From a checkpoint of a small mixture-of-experts model trained on Wikipedia.
Experts: 24 experts in each of 6 layers, 96 SwiGLU neurons an expert, 2 picks a token, a softmax router.
Below are experts of layer 4 (counted from 0) of a mixture-of-experts language model. Rows are named router (the router's row for the expert), gate (a neuron's input weights, with its number), up (a neuron's input weights, with its number) and show model dimensions 0-127. Each number is 128 + 24 x the weight over its row's rms, rounded and kept within 0 to 255.
Before each expert's rows: a language model's description of what the expert responds to; "gets" lists some tokens that make up at least twice as much of what it gets as of all text. This comes from a sample of Wikipedia text that the model never trained on. Tokens count by the router's weight.

# expert 20
Description: Opening quotes before titles or quoted speech, opening parentheses, paragraph breaks and == heading markers.
gets: " (", ".\n\n", " \"", "==", "\n\n", " |\n"
router [139 159 171  99 109 106  67 129 116 135 170 125 132  82 119 162 108 165 131 122 127 138 176 133 152 171 121 150 116 113 162 163 154  98 120 129 107 146  90 159  95  97 161 121 119 128 135 148 156 130 116 122 170 187 175 124 133 158 134 126 124  71 132 149 151 161 110 134 158 108 121 124 138  93 122 114 127 123 118 153 129 125 121 145  95 126 163  92 152 137 126 108 124 143 106 122 107 103 126 181 142 148 132 174 101 127 124 134 112 155 157 114 150 139 145 121  81 134 126 155 131 152 147 139 113 104  96  99]
gate4 [145 160 122 136 155 137 127 148 171 133 140 144 138 113 145 105 147 121 132  89 125 170 132 153 121 117 135 110 116 122 114 149  84 141  81 139 121 139  70  90 125 130 117 180  93 108 103 117 150 138 141 153 138 158 115 163 135 154  99 147 143 126 127 170 108  97  88 129 124 160 107  93 120 112 100 124 176 149 145  93 119 148 112 116  88 110 150 100 158 144 141 128 185 126 137 112 109 112 154 134 169 145 144 136 135 140  88 179 143 120 110 100 108  86 131 110 151 124 150 122  99 119 135 120 168  66 129 132]
up4 [141 109  93 109 111  84 127 157 116 133 181 127 165 124 141 114  94 114 117 135 128  78 152 128 139 108 110 133 123 135 123 162 156 144  80 150 126 122 117  99 124 118  98 131 163 102 147 126 102 146 138 117 127  91 127 137  99 103 156 164 118 110  98  59 170 146 122 115 121 197 116 100 120 150 135 142 121 165 130 116 115 140 151 118 152 138 149 145 133  97 126 140 131 108 149 104 121 154 127 103 156 145 131 138 161 131 155 121 125  94  66 145 163 113  80 123  81 110 111 148 122 118  92 142  82 156 129 140]

# expert 21
Description: Forms of be and have and nearby function words after a subject, such as was, is, were, been, has, also.
gets: " was", " is", " as", " were", " are", " to"
router [102 154  97 151 135 147 124 119  98  96 142  84 140 109  89 156 130  55  83 149 105 162 124  78  99 170 115 146 140 123 131 155  88 132 145 121 123 138 121 145 165  95  83 139  68  67 134 120 110 106 143 138 124 158 153 120 103 113  99 136 123 135 141 101  78 167 104 101 115 109 108 115 125 145 129 121  99 166 126 121 128 127 170 101 150 153 141 122 131 125 129 129 129 116 132 102 126 114 106  93 123 116 110 107 141 132  69 124 171  99 116 104 155 122 139 110 122 124 113 150 118 134 167 126 142 136 119 125]
gate7 [122 132 149 127 129 151 124 108  79 137 122 117 118 144 147 142 126  88 128 140 126 156 122 103 145 136 139 110 121 110 118 140 100 110  99  95 112 126  99 135 164 142 111 115 120 155  95 127 138 137 172  70 167 125 142 158 157 113 132 110 135 135 158  97 115 126  82 107 139 100 125 143 136 120 118 130 107  97 124  97  73  96  85 131 146 118 118 138 122 152  89 131 133 138 122 145 165 100 125 141 128 149 157 107 142 142 111 121 172  89 153  81  68 145 119 102 183 110 124 163 144 130 148  99 192 105  80 121]
up7 [135 148 151 106  96 102 102 120 102 128 130 126 113 129 131 141 165  95 131  88 131  81 133 122 143 151 118 138 125  97 157 159 142 115 120 149 147 111  95 161 119 164 118 119 141 114 122 111 164 119 120 157 192 105 125 107 119 123 106 161 133  93 124 149 124 116 175 126 114 105  91 171 130 145 114 141 134 142 129 105 145 100 111 129 178 141 126 113 157 117 172 163 117 148 153 107  97 154 178 147 145 141 129 166 115  97 160 133 138 175 112 165 188 153 136 149 143 113 113 154 138 156 126 113 117 109  70  99]

# expert 4
Description: Common prepositions and "and" linking noun phrases in running prose, such as "people of", "in Paris", "first and second".
gets: " of", " and", " in", " to", " for", " on"
router [110 153 114  69 153 143 133 150 114 136 149 146 126 146 155 108 161 115 141 126 179 113 104 105 141 125 142 192 157 135 134 163  98 166 111  91 125 124 147 127  96  94  75 149  89 140 114 146 110 125 139 144 107 163 154 117 125 149 116 140 160 110 139 137 114  85 137 110 185 127 133 136 121 107 145 137 167 126 124 158 139 149 133 130 148 136 142 152 119  79 123 137 145  69 138 193 145 104 130 102 157 101 163 134 116 130  91 145 132 117 112 108 114 137  84 112 109 132 118 105 118 108 162 108 140 135 153  98]
gate1 [149 146 131 115 134 163 140 153 158 145 150 111 175 132 122 119 137 129 119 173 165 128 163 145 133 127 140 140 145 156 122 135 103 198 105 104 156 100 120  99  87 131 129 135 108 143 109 132 113 129 104 126 114 126 136 116 126 176 172 132 101 156 118  91 188  86 122 116 122  99 163 115 128  91 122 139 135 156 136 124 136 155 158 108 125 154 148 111  93  95 122 132 121 107 109 125 157 117  90 137 123 160 123 140  76 146 118 113 113 135 156 128 176 125 123 136 107 104 160 178  88 150 105  91 152 163 170 130]
up1 [112 115 101 134 130 139 121 165 106 137 128 127 145 141 116 155 129 111 130 114  87 107 114  85  87 149 146 145 103  97  84  87 139 136  96 135  97 105 112 150 128 149 120 117  94 104  87 127  98 108 132 101  98 145 113  93 141 106 102 127 140 106  89 103 103  97 106 144 143 111 160 142 148 120 106 129 133  91 137 118 115 129 120 147 147 118  95 187 120 130 112 164 119 157 113 141 159 137 188 161 137 113 118 114 134 135 129 107 108 111  53 115 144 169 154 148 114  83 117 193 158 113 125 131 126 115 160 132]

# expert 10
Description: Commas, closing parentheses and quotes ending a phrase in prose, often after place names, as in "Arkansas, United States" or "Bengoa,".
gets: ",", ")", " and", "),", "\"", ";"
router [155 129 117 142 148 102 128  90 166 114 134 172 126 116 116 109 138 106 132 132 167 126 129 162 123 119 151 132 154 130  87 136 142 122 175  89 166 134 146 147  87 153  82 149 126 165 103 139 137  78 119 145 105 134 157 111 127 131 122 114 135 168 131 137 111 141 138 103  87 147 148 111 100 127 159 104 128 136 151 135 163  82 198 148 130 123 112 147 131 113 127 116 170 111 118 102 128 136 160 128 102  95 150 133 141 172 148 157 137 118 122 144 123 140 168  81  95 155 106 171 155 153 113 151  86 106 117 153]
gate4 [186 133 132 102  84 113 147 149 164 106 131 127 135 129 100 117 115 105 137 142 149 119 136 120 155 135 124 117 106  95 123 124 164 113 139 142 186 115 121  91 144 167 122 152 105 127 127  74 179 131  97  96 173 159 115 134 110 117 132 142 114 150 133 160 108 131  95 115 161 115 116 119 133  84 104 174 133 175 144 139 141 104 139 108 130 142 162 188 121 110 136 137 120  89 136 143 146 142  90 116 117 112 148 126 137  85 119 146 154  75 168 156 151 120 122 120 111 106 123 136 114 138  83 148 156 152  95 126]
up4 [158 134 161 127 139 102 110 122 124 142 108 124 147 164  89 139 125 137 134 127 135 141  87 130 117 118 127 145 114 140 128 144 171 120 118 141 139 133 159 150 175 132 113 120  95 108 144  98 129 156 133 147  88 177 165 128 153 153 123 109 132 109 154 109  98 180 124 145  99 120 130  59 119 137 111  76 117 124 109 176 132 115 161 149 157 137 121 164 126  64 134 115 158 151 163 144 101 161 143 140 122 104 103 131 157 145  86 128 146 163  93 100 100 129 145 113 148 151  83 124 131 132 130  96 160  88 144 116]

# expert 14
Description: Determiners like the, his, their and its starting noun phrases, plus table-row pipes and bullet marks opening list lines.
gets: " the", "-", "|", " The", "'s", "The"
router [127 105 123 100 146 134  91 106 145 175 136 101 133 112 134  95 132 163 116 143 142  86  89 166  94 146 149  93 116 144 126 131 100 115 106 156  94 188 111 131 155 180 128 149 144 151 133 108 158 100 110 144  80  99 166 163 111 165 126 123 106 111 135 118 134  87  93  85 143 102 112 115 132  83 154 151 145 154 142 155 110 157  89 122  97 150 107 145 106 138 117 134 148 112 116  86 118  93 104  66 122 140 103 118 157 131 142 116 132 125 136 140 113 131 131 116 117  79 124 129 123 158 149 142 140 120 127 139]
gate0 [142 145 128 138 152 122 115 142 152 145  95 129 104  96 122 147 115 169  87 149 127 110 123 154  98  88  99 104 131 127 145 125 131 124 108 157 129 128 125 141 161 135 106 141 130 164 146  81 133 138 136 115 138 125 155 138 167 143 134 118 133  84  80 124 191 140 153  96 161  99 176  82 121 105  71 153  86 134 121 146 144 111 100 142 137 143 174 126 121 103 141 148 104 124 103 169 112 138 104 132 133 143 129  96 184 112 120 104 143 146  95 128 170 133 117 127 107 142 114 106  88 110 132 188 148 123 130 147]
up0 [121 127 129 118 152  95 157 121  91 139 103 131 162 127 141 135 151 148 109 115 140 110 144 127 114 142  80 105 124 121 134 139 133 109 136 127 103 128 159 121 142 138 104 180 146  72 115 138 134  88 112 142 144 121 116 122 137 144 126 127 119 134 124 102 119 179 107 183 133  74 129  88 119 121  69 134 150 145 122 122 152 138 103 125 113 162  96 117  64  74 149 142 105 124 158 148 167 142 150 105 102 118 169 142  97 150 153 142 145 119 142 157 153 153 105 171  98 142 136 147 129 168  85 136 104 135 170 108]

# expert 0
Description: Space or opening bracket placed before a number or parenthetical, mostly dates and table values, as in "in 1984", "(Republican)", "78/100".
gets: " ", " (", "–", "-", "/", "_{"
router [117 103 160  94 120 128 123 100 107 149 105 104 149  91 152 102 121 101 121 144 138 142  96 158 125 148 150  98 113 135 142 114 146 126  47 136 148 133 145 102 154 111 108  59 112 181 132 142 139 100 129 117 131 130  90 167 128 174 129 119  84 126 136 156  69 110 130 106 133 128 118 132 122 156 111 125 108 119 130 131 112 123 164 134 135  94 146 114 152 140 148 120 103 138  96 153 129  91 144 169  90 117 121 124 105 151 140 119 189 134 139 139 110  90 102 102 105 134 145 119 174  93 144 125 103 114 127 150]
gate4 [124 123 102 124 130 137 121 143 145 131 115 116  79  70 130 120 145  85 116 164 122 140 141 174 125 104 149 117 111 147 157 115 127 121 142 128 148 114 180 131 147  91 139 122 164 159 164 138 131 128 164 171  85 136 123  85 115 122 133 146 132 127 139  84 131 106 134 106 133 132 153 117 117  98 138 113 155 139  99 114 121 115 160 128 155 125 156 129 125 188 176 156 139 127 118 103 136 111 110 144 159 115 191 142 138 162 144 123 148 145 138 129 129 138 144 175 183  82 142 115 163 128 116 135 181 100 125  89]
up4 [181 160  82 126 136 167 168 130 113 150 177 147 126 108 134 157 154 159 162 169 102 124  96 136 109 121 105 106 137 119 148 138 151 139 105 135 150 143 127 163 143 161 107 152 125 107 138 119 137 132 165 145 106 140 167 111 154 161 135 141 140 120 144 163 120 139 110 152  97 118 130 154 123 140 123 117  80 126 133 153 125 125 103 121 137 117 143 123 149  99 131  96 151 156 127 152 182 135 166 138 113 156 126 143 161 134  74 128  98 104 150 105  55 136 122 126 142 172 110 152 128 119  84 104  82 127 155 128]

# expert 7
Description: Periods ending sentences and decimal points inside numbers and coordinates, plus commas, colons, percent signs and table bars, such as 68.917.
gets: ".", ",", " |", ":", "%", ")."
router [ 91 150 136  99 177  98 146 120 168 161 165  90 145 162 118 149 107  98 147 150 117 128 106 100 149 108 129 104 155 145 141  88 143 151 165  92 109 117 109 153 136 164 139 131 132 129 140 132 130 140 107 110 175 144 134 158 143 134 139 140 133 100 155 125  88 147 167 107 101 155 148 144 124  99 151 122 161 145 138 118 150 152 119 101 162 148  52 156 138 155 122 108 136 139 152 156 109 137 141 114 132 179 134 115 155 114 123  96 159 156 170 151 145 149  65 125 132 160 128 125 115 122 131 138 112 156 124 106]
gate3 [ 97 152  95 110 126  79 137 142 160 133 129  92 122 115 131 120 153 123 118 122 121 137  76 108 132 110 148 162 154 125 151 128 137 163 144  70 125 134 112 179 121 101  93 112 109 151 122 121 139 171 137  98 130 130 136 119  98 148 116 150 129 146  54 113  91 126 149  99 138 132 140 150 135 139 120 120 103 170 141 160 102 146 137 127  79 151 125 113 106 148 165 146 150 180 142 115 122  71  82 147 118 109 125 142 102 144 145 112 116 178 104 123 140 139 132 179 173 105 150 123 135 151 135 139 128 132 157 131]
up3 [126 133  95 129 124 109 129  96 151 106 122 110 139 150 180 129 119  96  99 139 128 154 129 104 121 131 101 102 110 125 150 127 134 126 127 109 155 120 115 164  99  89 128 133 127 164 118 154 118 181  72 100 158 133 110 146 110  81 182 110 149 182 184 128 127 141 164 145 144  96 162 139 132 140 110 112  82 144 133 121  93 118 151 134 127 167  92 134 135 132 135  99 132 131  69 119 109 140 101 129  99 143 145 126  81 141 155 133 107 146 100 150 106  91 112 141 121 161 111 131 148 104 107 119 146 160 127  83]

# expert 17
Description: Single capital letters starting a proper name after a space, bar or parenthesis, such as L-enny, K-ari, U.S.
gets: " S", " L", " B", " D", " K", " R"
router [145 146 133 120 158  83 113 151 164 142  98 118  80 176 148 159 175 129 151 160 158 151 127 144 102 108 134 131 134 124 130 160 165 161 114 109 186 140 124  95 127 170 163 149 112 130 146  94 115 156 129 139 133 115 130 156 146 152 158 134 123 163 137 125 134 157  93 173 108 123 115 116 158 156  93 158 156 145 123 176 144 131 136 101 121 113 118  84 129 102 126 125  91 114 115  95  80 127 143 120 116 144 112 114 112 150  64 108 120 104 113 119 120 120 121 157  98 145 131 104 157 121 144 135  84 128 150 129]
gate9 [167 142 174 105 100 158 129 102 127 124 151 182 102 150 103 122 153 124 150 150 120 150  98 156 131 139 129 165  81 164 120 115  95 119 125 103  94 140 105 126 113 149 128 111 106 133 121 108 139 118 114 156 122 149  97 158 171  93 163  95 134 160 120  93  95 121  91 155 134 153  90 126 148 121 112 154 152 146 135 114 108 118 121 117  98 146 142  82 112 112 132 155 204 124 146 128 100 142 119 118 116 104 130 127 165 111 146 106 133  97 109 125 120 126 132  94 136 105 161 124 151 135 145  96  93 150  80  86]
up9 [121 114 115 125 116 158 134  93 162  72 131 101 130 161  90 128 139 146 124 174 114 120 141 134 139 127 109 121 121 133  91 123 154 124 123  99 129 112 166 134 137 124 109 106 114 115 122 105 150 137  78 145 147 109 157 153 129 213 135 100 138 124 136 152 148 103 133 186 130 120 116  97 103  98 105 136 118 141 146 170 122 168 138  78 140 112 124 130 153 124 139 137 150 133 152 149 127 144  80 140 116 208 126 128 132 158 114 114 117  99 138  99 144 147 141 110 130 110  86 132 127 178 119 106  91 124 119  89]

# expert 9
Description: Articles and short function words opening a noun phrase or sentence, such as a, an, this, In, during, one.
gets: " a", " in", " an", " the", " In", " first"
router [111 175 114 101 107 120 135 118 113 138 109 152 141 130 163 110  91 120 129 118 106 116  88  95 123 125 123 137 129 163 143 134 121 103 141 132 154 139 118  93  83 149 191  96 117 102 100 144  96 156 139 141  94 136 104 109 134 118 145 113 118 101 119 169 153 126 145 110 162 124 164 121 140 168 142 108  99 175 140 152 120 169 131 103 155 100 109 123  95  59 130 136 102 121 156 103 107 135 140 143 151 135 109 123 127 113  90 128 155 126 162 127 123 135 146 170  98  93 159  70 122  93 103 146 109  92 140 107]
gate7 [145 135  99  95 113 167 177  95 154  87 138 130 101 122  73 144 156  71  95 147 138  94 125 160 114 129 174 115 121 105 103 141 130 140 104 129 149 173 133 148 105 123 135 179 132  98 137 129 153  94  91 141 126  93 143 150 153 103  93 129 148 126 120 154 138 133 114  92 131 121 139 127 126 136 110 131 108 136 101 135 191 184 132 125 119 126 119 128 122 136 162 136 102 118  95 117 125 100  97 166 128 116 128 134 137 115 106 108  99 102 114 147 110 133  98 152  90 169 139 158  97 134  96 149 151 153 131 159]
up7 [136 138  94 136  87 131 182 139  90  94 135 108 166 122 169 185 119 145 144 130 139 140 178 156 125 197 109 131 111 114 118 148 126 156 129 118 112 128 116 111 111 158 125 118 125 166 124 117 134 114 132 105 116 135 134 139 126 153 159  97  79 135 119 154 126 143 156 118 132 155 110 108 154 120 156 128 141 127 119 137 129 119 111 135 114 141 148  66 143  94  69 156 101 109 120 123 141  83  82 158 136 125  96 140  97  88 163 147 153 163 163 162 138 141 136 144 163 146 104 134 120 117 138 133 151 156  98 133]

# expert 23
Description: Digit tokens in years, dates, ages, scores, statistics and table figures, such as aged 96, 198-1, 6–3.
gets: "1", "2", "0", "3", "4", "6"
router [136 142 154  85 161 129 153 123 170 127 127 122 159 134 150 108 116 149  86 156 113 106 127 123 114 117 142 109 149 106 147  98 110 133 148 141 142 126 156 158 147 116 133 171 113 111  93 149 135 109 112 143 125 106 100 153 132 152 123 131 127 106 142 157  61 144 165  87  98 108 120 106 131 148  88 151 132 101 130 134 113  91 176 136 126 135 109 131  72 134 130 134 126 132 164 169 153 149 143 150 185 151 112 155 133 159  99 127 117 111 126 153 110 145 185 153 163 132 134 109 105 138 122  75 181 129 103 113]
gate4 [146 166 120 144 121  97 110 125 141 157 160 154 126 149 152  78 119 159 114 169 103 164  86  66 196  93 132 138 152 159 137 126 159 143 107 107 131 145 128 129 140 140 124 135 106 142 166  94 119 132 120 127  90 123 156 125  80 104 139 113 119  97 143 137 104 123 148 128 131 107 138 144 166 132 125 120 129  94 129  98 118 114 147  95 101 129 146 114  84 138 129  95 170 159 143 127  85 119 134 160 117  99 117 104 113 129 115 111 119 105  99 157 103 112 125 185 162 139 169 131  92 135 159 119 154 154 142 116]
up4 [141 158 113 157 104  93 159 128  96 120 105 115 155 149 145 126  93  90 110  99 102 115 126 142 138 136  99 158 142 137 128 126 108 124 153 118  94 128 127 106  98 117 115 155 117 110 154 151 100 109 126 100 185 140 128 150 175 101 140 151 166 106 164  97 137 130 112 117  87 135 107 121 121 109 117 142  81 130 104 118 162 131 102 117 173 153  88 129  93 113 113 124 147 169 146 121 130 110  90 151  71 119 133 109 132 135 103 103 119 172 139 122 113 129 123 145 164 128 122  97 157  66 171 149 172 121 123 154]

# expert 16
Description: Pipe separators between table cells and colons, semicolons and dashes in infobox fields, as in "Apr | May" or "Produced by:".
gets: " |", ":", "|", ";", "-", " -"
router [100 163  85 113 142 152  91 108 120  87 143 118 122 139 114 129 163 146 148 124  86 138 154 138 106 135 126 119 106 116 123 127 153 122 129 118 107 119 146 142 150 169 145  89 136 144  72 125 132 160 136 135 104 131  89 113 131  97 120  85 171 103  88 126 156 138 133  63  97 111 119 144 140 137 149 130  93 113 132 139 115  99  98 131 125 184 149 153 103 143 124 134 152 104 154 140  85 165 123  98 189  84 122 107 119 106 148 105 183 135 100 100 152 135  93 111 125 143 104 112 149 132 107 119 136 134 133 113]
gate0 [139 139 110 125 155 162 105 143 137 154 132 166  88 134 136  72 166 113 120 118 109 104 115 184 125 130 119 114 164 103  98 136 123 114 109 149 135 188 114 163 143  87 155 133 129 113 129 167 151 111 122 119  91 126  90 103 102 143 110  62 183 120 132 116 124 158 126 112 135 172 132  89 124 182 156 174 128 144 119  90 121 123 167 102 143 142 139 110 109 135 161 135 137 121 117 100 117 114 126 154 128 126 124  79 138 158  96 129 151 111 127 102 120 137 121 151  99 126 114 141 104 113 149 125 131  78 111 133]
up0 [122  99 129 168 149 147 107  84 128 109 123  95 123 132 151 123 119 141  92 107 134 126 129 148  70 100 108 168 140 127 126 108 100 167  91 128 137 123 137 131 141 112 136 128 121 137 115 121 119  98 145 125  97 106 118 146 125 168 144 182 119 136 102  79 132 123 134  98 155 145  95  62 112 103 138 145 130 102 123  97  91 136 143 121 143 143 119 104 149 135 143 127 134  89 164 145 141  93 147 164 179 147  99 111 134 138 150 110 148 159 127 177  81 138 141  92  97  89  81 131 100 106 132 107 168 123 147 122]